config.toml
num_hidden_layers = 10
hidden_act = "swiglu"
router_noise = 0.05
attn_scale = 0.177
beta1 = 0.95
weight_decay = 0.0
decay_fraction = 0.68
Below are experts of layer 6 (counted from 0) of a mixture-of-experts language model. Rows are named router (the router's row for the expert), gate (a neuron's input weights, with its number), up (a neuron's input weights, with its number) and show model dimensions 0-127. Each number is 128 + 32 x the weight over its row's rms, rounded and kept within 0 to 255. Numbers have three digits each.
After each expert's rows: a language model's description of what the expert responds to. This comes from a sample of Wikipedia text that the model never trained on.

# expert 16
router:135158154110135099108153105156102071130142097161126131156184153162096085134188101095111124107194144139083131183074122155153103126145089100139095142115184204127148168187121146136150164132156100071147153176049156114153134143151154102123100107087145159136149097184113165117139091143066148103153099088087138122145202168145103105083139119135144073146152119121083159160123132180123109067071
gate2:114133074194110134077137165176126148154132150154158089135133115128149106091183124174148113087143093085124136144057136060147150144099114132104131166108205139150127163192122085079154069115123095168090120114147129198145175176167090193044149147119133130161154101152074152068142144101130084105128170141155129162147180182133101116112086128108131137149136172111099144120121166128147128101102
up2:129099119155122131132076162116121149092121101165164076140101159130142155141141149148130167111080109124131107136110160153156185121183154145136106146138191128127140112140157173118134084126109148129059078104162096160117120170145122086173211143187158097178091144180148143135161191121119165094132123113169159155135091231108119105145119132069147097155176139184139136153157188145113109077202
Description: Numeric table fragments. Pieces of decimals, dashes and hyphens in stat tables, coordinates and model names, plus mid-word pieces of technical words, such as W–L, B-29, 2.143.

# expert 3
router:101141154142106120081134080165122112208109071157152108122145203158137140180164082133078107074140153137116183141089124137141088099146066093121065129127173132136150134193172132127116129120129106078136131125086139154143127162146164168152096148060169130137118103127113143131184110141109167101179166061149152107145153176183133122120096105112177124157132071163135156171085189172083126111106
gate1:138081134152112130156101114130182137191115098137075118130128157171118100148128098209093073092156095202178146141077135155100079100138062107047116149138101115046078120168134148171125081138118133103099123125138127143190089145150167143169187130111135135188123134115090093107124170093129157103154123098103151151175077199163124106127134178094125129118137102102169170145133116157125137127146
up1:071074107142114154112137120127132099102075089095160150168107105140153083163117098150158104150138201173158131193144047126129106171128103166156121142091160188135106073087125116148201139125099221135151135120170095125044108121147122109077161128169110107159109075142137132154083139136129094142101071133102143166173151158120183169133134108113150125114075088140121117160101095142158096148128
Description: Word-initial stem pieces. Opening fragments of lowercase words split into pieces, often after the or a, such as re, dis, con, comm, sub, compet.

# expert 5
router:094151157140127073122166114173101107126127137137145103139144144177087100160188099114145065077158132127114163131107115165126126109117096107132105137116176163180152152115156125148185138110163102066123160162080170105155144192144152175183075176096153160133096126120117176140169063156053169094159159096094152119160170158140112106084101112091127112145162118175120177145051161155125084128084
gate0:126136142106124122149128096142128183069135134147111108080120135149096151174193093143112091090142124083142155104118148105195169141113188139144131097104135141153151110145120152122140139128188136064123111136112102090175104092135109158127128169115159059117128180065083183221123074172075159141175113173092140148123079122088105131136074154091122111143087087141152115115036123143129117161076
up0:115179128152154098105129143133067125136138224093127118175145152167111131145114134085109185171153130150151172148156157127171111085136111170121164078144123148122124052148146083125144116121130169132118081198112163125097075175132154156152132130189130107121153111143086099131121081187153156164152097080106144118085107099094093129118109150103159146108061110185154041161179156137145079095130
Description: Year prefixes, medical fragments. Year-start pieces like 196, 198, 201 inside dates, plus fragments of chemical or medical words such as ery-thr-omycin, dehy-dr-ation.

# expert 40
router:122173122165130098099164083131126105155102101173146137151198159136095077139197109081125121126226117138082145206094123171167103147135092120153113143142196183152137143163158147159136122079147081086156148149094175118167143146160146127128106149093116156158147120152121150120161091149123139073144139115117161142161188197183087091105134100121139110137167099139088168159070129167077118117109
gate2:082150117164068164093130092078156144126099106142164121122150130134114120152188121189142153120127133151155131125085138112096096127071111105184153118190120149144079132170105144093082164076126142101201142151147174102082163119154118128072150179042113123092103156116172140076168123144183155147115106112143103151181138126172178114128104141125138097093145113116153102134036097135136109050153
up2:086090073114099158124119118123113148081112101115110142199205116118135091117215190112117142087191109120177066126164140144146143118120128107086126105194096118082134144171130133167153101125144135065132091141105120148110154112111091149135134153162153145128123069161168146117119099154137161171162163144131188099127134139112075119147090159162012092176109131146140130116127076165081149141119
Description: Stat table cells. Pipes and number cells in league and match tables, plus units and symbols like %, °, $, ft, km.

# expert 39
router:143135137142122130134150095194080077150100118199160121148166181155069089167169108068124109122176143141101180142102100138140099126136132125165132139088159151165152166172157193120137138125127104098180160159108142149154145143171147152162042132124088137139173099132081161185133091144105144066112104102112134070187142144125096116103137099117142075156163112185090149170060145122125114111071
gate2:142112094110139144143140124147146104216062099138143056105095131136160131129147102132147145180148144094090111089109109059126150136100122178189102068101116112134091115161097207099097142106098120124146130087157132170153110146144160130166115130155107079167147117105175173225107095137147126138109113133121153088172155135175113106065127164133107057159105115144168104195090121107117119139066
up2:153133171112142116137174165189158106152143106173076166142142157150082138144137206081138143102150103152174143101151098105175089173190172119150139107090169150149139100124107167158129125163178106187099067117114123095048177149129135159128135159086125118127118081145135122136120122179126155168119126130152143128092091082067083117146125135099095038058152129100132115155096125122120161196117
Description: Foreign-name letter pieces. Single letters and consonant clusters inside foreign or unusual names and words, such as k, z, zh, ff, ć, bul.

# expert 8
router:121171135140079093101120074155110135169082084131159160120138175155131129169135106110080106109187177133119190139098145145144086078135125105146111139135161172160150161175192158108155145131136093114125132138079167148136131141141149157147123139051175139128152127137144133150116115153102172140185173057107129071130119173175123104100112134101199098176128081173140147214086190163099088120108
gate1:146097155094123113118092141130119118109123044112179127080123074146141157136125211096090094085167115119071149159098153186119128134087147111113076119113141123147117114112131127101137155113171166086096175099142126062104104120154185110189122205087179178169087141109129185067133104128093122095142165138107122137075147098125147150130111154088079149138150092151174169124049105102148139112145
up1:056122129069110128109113181154143136138158108090123126121115141028092081130226142116183182134102192066157107127130140119195085188084168172097181121144093123093170139144122163125147095127136133085109099190188130145129104166140123138109119126144104140109107108104117139147176129118138125102151095139158095090120164135206132098145138146142128088098182121076118120099118180121152114146147
Description: Proper-name and noun heads. Nouns and name words after articles, often the first piece of a word, such as New, United, film, album, road, Germany.

# expert 12
router:094150144164118135085154125139121111177128093138103126122181118148107088172172101115123120132125148146108138191064111138159116120127135131136088126137233139189142178171143139128135191106133111098153151139107178122166179171165149124173083125071080155131120116144107151144123033156127151089125134136083128078152150119111113114068133081096131122140150098108058172207082168135119102092083
gate0:152108134116149174166184099149138102173134118186072142154162123091162086128123099038166143134161072126197100130160142108155198121170095083147147078130131083191114122155114060135088134119170084109185073152139150117140197110154193149143104099094103113138073093114113134161155072143106163134122144147134138118177152127142121091100151129148134172101074098133168127158101109146139108102125
up0:058148112125185125104133126054118123150148124164116143102127091152118141123163154140126115124097154126104128122130212124120141075123146117095116157152112120111130027164153154150057155158167135193126187110144131134082163178159138187118120141073113157081084157103083126059086142111113131121121155102159159114176146117103063149080122120058186122178152092109149151098098136105103138160152
Description: Digits and non-Latin script. Digit pieces inside years and scores, pipes in stat tables, and Greek, Cyrillic or other non-Latin characters, such as 201, 8, ι.